{"balance_bias": true, "num_attention_heads": 7, "head_dim": 64, "norm_place": "pre", "parallel_block": false, "init_std_qkv": 0.0231, "init_std_down": 0.00516, "batch_tokens": 65536, "doc_mask": false, "train_tokens": 377100000}
Below are experts of layer 7 (counted from 0) of a mixture-of-experts language model. Rows are named router (the router's row for the expert) and show model dimensions 64-127. Each number is 128 + 32 x the weight over its row's rms, rounded and kept within 0 to 255.
After each expert's rows: "mostly gets" lists some tokens that are sent to it at least half of the time. This comes from a sample of Wikipedia text that the model never trained on.

# expert 5
router [ 92 128 198 143 143 143 130 154 115 115  92 101 161 141  98 142 162 102 182 190 171  76  91 127  93  93 121 170 158 157 166 189  93 116 108 116 113 124  79 109 139 151 146 144  64  93  81 122 158 138 146  79 112 113 142  73 132  93 131 155 147 119  99 127]
mostly gets: " You", " Love", " Siege", "!", " Night", " Battle"

# expert 11
router [155 148  98 184 157  80 133 145 166 154 121  91 127 120  86 123 111 126  69 128 137 112 100 113 139 162 147 128  75 165 160 126 126 105  94 145 149 155 186  92 108 115 129 106 159 101 207 123 166 165 169 116 128 124 136 122 139 122 125 172 170  97 111 101]
mostly gets: " %", " JPL", " −", " MPC", " Votes", " Candidate"

# expert 1
router [121 113 158 133 145  99 129 146 137 164  99 125 134 110 120 127 120 192 110  62 163 159 124 121 114 124 149 135 144 121 142 101 102 128 146 109  99  97 138 110  72 157 121 133 200 110  82  92 125 166 154 143 121 131 137 137 156 107 102 149 141 163 182 220]
mostly gets: " up", " million", " £", " five", " seven", " nine"

# expert 7
router [100 185 120 127 150 124  62 129 131 151 195 137 152 181  71  89  80 127 134 123 160  76 100 157 118 150 163  93 139  93 162  79 126 133 102 186 134 136  74  96 192 147 137 173  91 163  95 111 102  87  87  96 163 110 142 116 149  89 113 177 176 104 162  91]
mostly gets: " '", " \"", " (", " Museum", " Center", " Association"

# expert 8
router [114 107 123 116 157 132  42 152 175  78 130 102 182 171 128 159 107 174 164  87 167 119 100 169 231 133 141 174 143 114 101  93  93 122 164 115 106  87 117 140 107 136 120 108 108 141  93 176 124 112 104  94 116 137 129 109 151 183 181 147 129 113 114  68]
mostly gets: " it", " been", " that", " they", " them", " there"

# expert 9
router [118 210 124  90 161 127  59 140 122  65 154 111 123 157 130  93 163 150 125 141 127  93 135 143 136 153  93  88 166  89 108 171  93 123 116 101 172 113  69 114 119 143 118 151  80 171 124 138 130 146 166 170 127 113  77 155 103 185  84 119 139 133 118 113]
mostly gets: " end", " high", " set", " air", " back", " design"

# expert 14
router [124 109  87 130 140 192  90 155 129 122 199 155 124 120 179  84  94 118 107 101  87 123 139 131 142 128 180  97  88 156 126 130  84 133 130 135  70 108  79 155 143  56 164 184 154 113 114 118 129  91 141 153 137 166 129 110 179 147 114 137 108 117 144 132]
mostly gets: " in", " from", " on", "In", " into", " between"

# expert 19
router [194  85 144  90 146 102 108 137 151 127 182 127  93 111 152 107 133  75 100 146 125 140 150 144 104 132  69 156 136 127 147 117 140 134 113 173 124 116 192 185  81 156 117 124 101 124 161 144  89 103 112 124  97 125 115 156 125 146 142 139 108 126 140 163]
mostly gets: " when", " while", " where", " During", "After", " After"

# expert 13
router [ 80 138  83 126 162 161  65 166 167 117 112 170 117 150 149 191 172 166 104 126 109 156 196 140 105 109 172 108 153 105 145 119 127 132 174 139 115 111 100 159 144 152 133 147 165 155 164  92 161 158 137  96 154 122 135  98 100  91 126 180 157 133 132 102]
mostly gets: "===", " September", " April", " November", " January", " December"

# expert 6
router [143 127  96 153 148 153 238 146 148 141 134 127 123 126 121 126 143 125  70 116 102 112 105 109 106 144 132 166 128 106 165 152 180 126 141 117 177 118 111 126 163 161 140  41 107 118  88 149 140 165 129  91 154 144 146 125 159 116 124  61 133 143 107 111]
mostly gets: " de", " J", " d", " c", " K", " V"

# expert 2
router [ 97 110  72 161 109 106 115 133 179 125  54 131 134  97 190 168 118  96 124 147  78 129 157 153 129 158 111 122 154  92 127 138 164 126 114 110 135 125 106 156 180 162 147 124 107 169 125 121  97  88 118 101 146 149 140 153  36 157 177  74  59 124 112 134]
mostly gets: "″", "°", "′", ",", ",\"", "9"

# expert 3
router [123 150 159 101 104 110 213  90 104 155 132 182  85 142 111 130 173 164 160 130  26 144 161 166 131  65  89 110 142 134 124 127 133 123 123  56 155 134 144 141 137  84 149 133 131 131  92 129 156 127  80 157 151 140 165 162  78 141  89  94 120 157 148 113]
mostly gets: "uc", "ag", "az", " Gu", " Mar", " Sal"

# expert 12
router [101  71 100  58 127 116 120 110 139 157  94  72 104 122 145 160 160  99 133 141 160 130 150 133  95 138 148 144 124 174 148 112 107 140 144  96 157 133 202  74 139  95  68 124 120 101 114 132 208 108 104 130 145 144 189 128  69 100 111 110 162 114  78 188]
mostly gets: "The", " our", " Its", " a", " any", " This"

# expert 18
router [113  52 173 158  94 133  94  92  62 139 129 139 169 113 148 129  57 112 124 114 175 150 117 107 156 117 100 167 104 147 121 139 110 130 154 166  90 167 132 108  97 115 113 112 119 107 162 158  91 138 150 152 155 140  97  67 125 128 154 115  77  93 107  93]
mostly gets: " may", " species", " can", "idae", "ensis", " Genus"

# expert 17
router [114 133 120 164  92  87 137 109 113 111  77 144 171 112 136 105 115 107 155 134 215 152 141 112 131 138 125 105 123 155 100 111 186 135 107 125 124 112 127 171  85 118 146 104 109 115 110 142 172  67 145 128  88 133 176 107 136 125 171 164 154 157 133  86]
mostly gets: " John", " and", " James", " Smith", " George", " David"

# expert 0
router [168 137 141 133  73 122  98 110  44 117 141 139 116  97 119 139 145 107 138 127 136 120  75  92  91 152  74  95  82 123 127 185 158 137 103 118 153  91 159 102 135 166 106 157 117 109 121 131 129  87  90 141 124  93 125 143 194 106 181 158 149 136  93 167]
mostly gets: " for", " under", " over", " For", " with", " With"

# expert 15
router [138 156  92 192 120 160 145  61 126  94  87 138 113  90 128 135 146  85 122 148 147 145 123 120 114 160 124 115 121 172 128 168 143 116 107 142 117 154 100 115 139 170  73  87 113 157 120 170  94  83 134 147 172 113 149 105  90  72 127 138 131 118 117 136]
mostly gets: "\\", " north", " located", "ː", "ā"

# expert 4
router [172 160 137 135 106  93   4 204 101 155  91 145 142 132 121 130 149 134  91 170 175 123 140 104 116 139 176 133  84 117  81  99 158 138 139 152 122 130 129 156 116  93 150 168 136  85 133  76 116 107 127 166 130 106 142 148 152 136 116 153 124 114 175 146]
mostly gets: " new", " second", " American", " former", " Best", " his"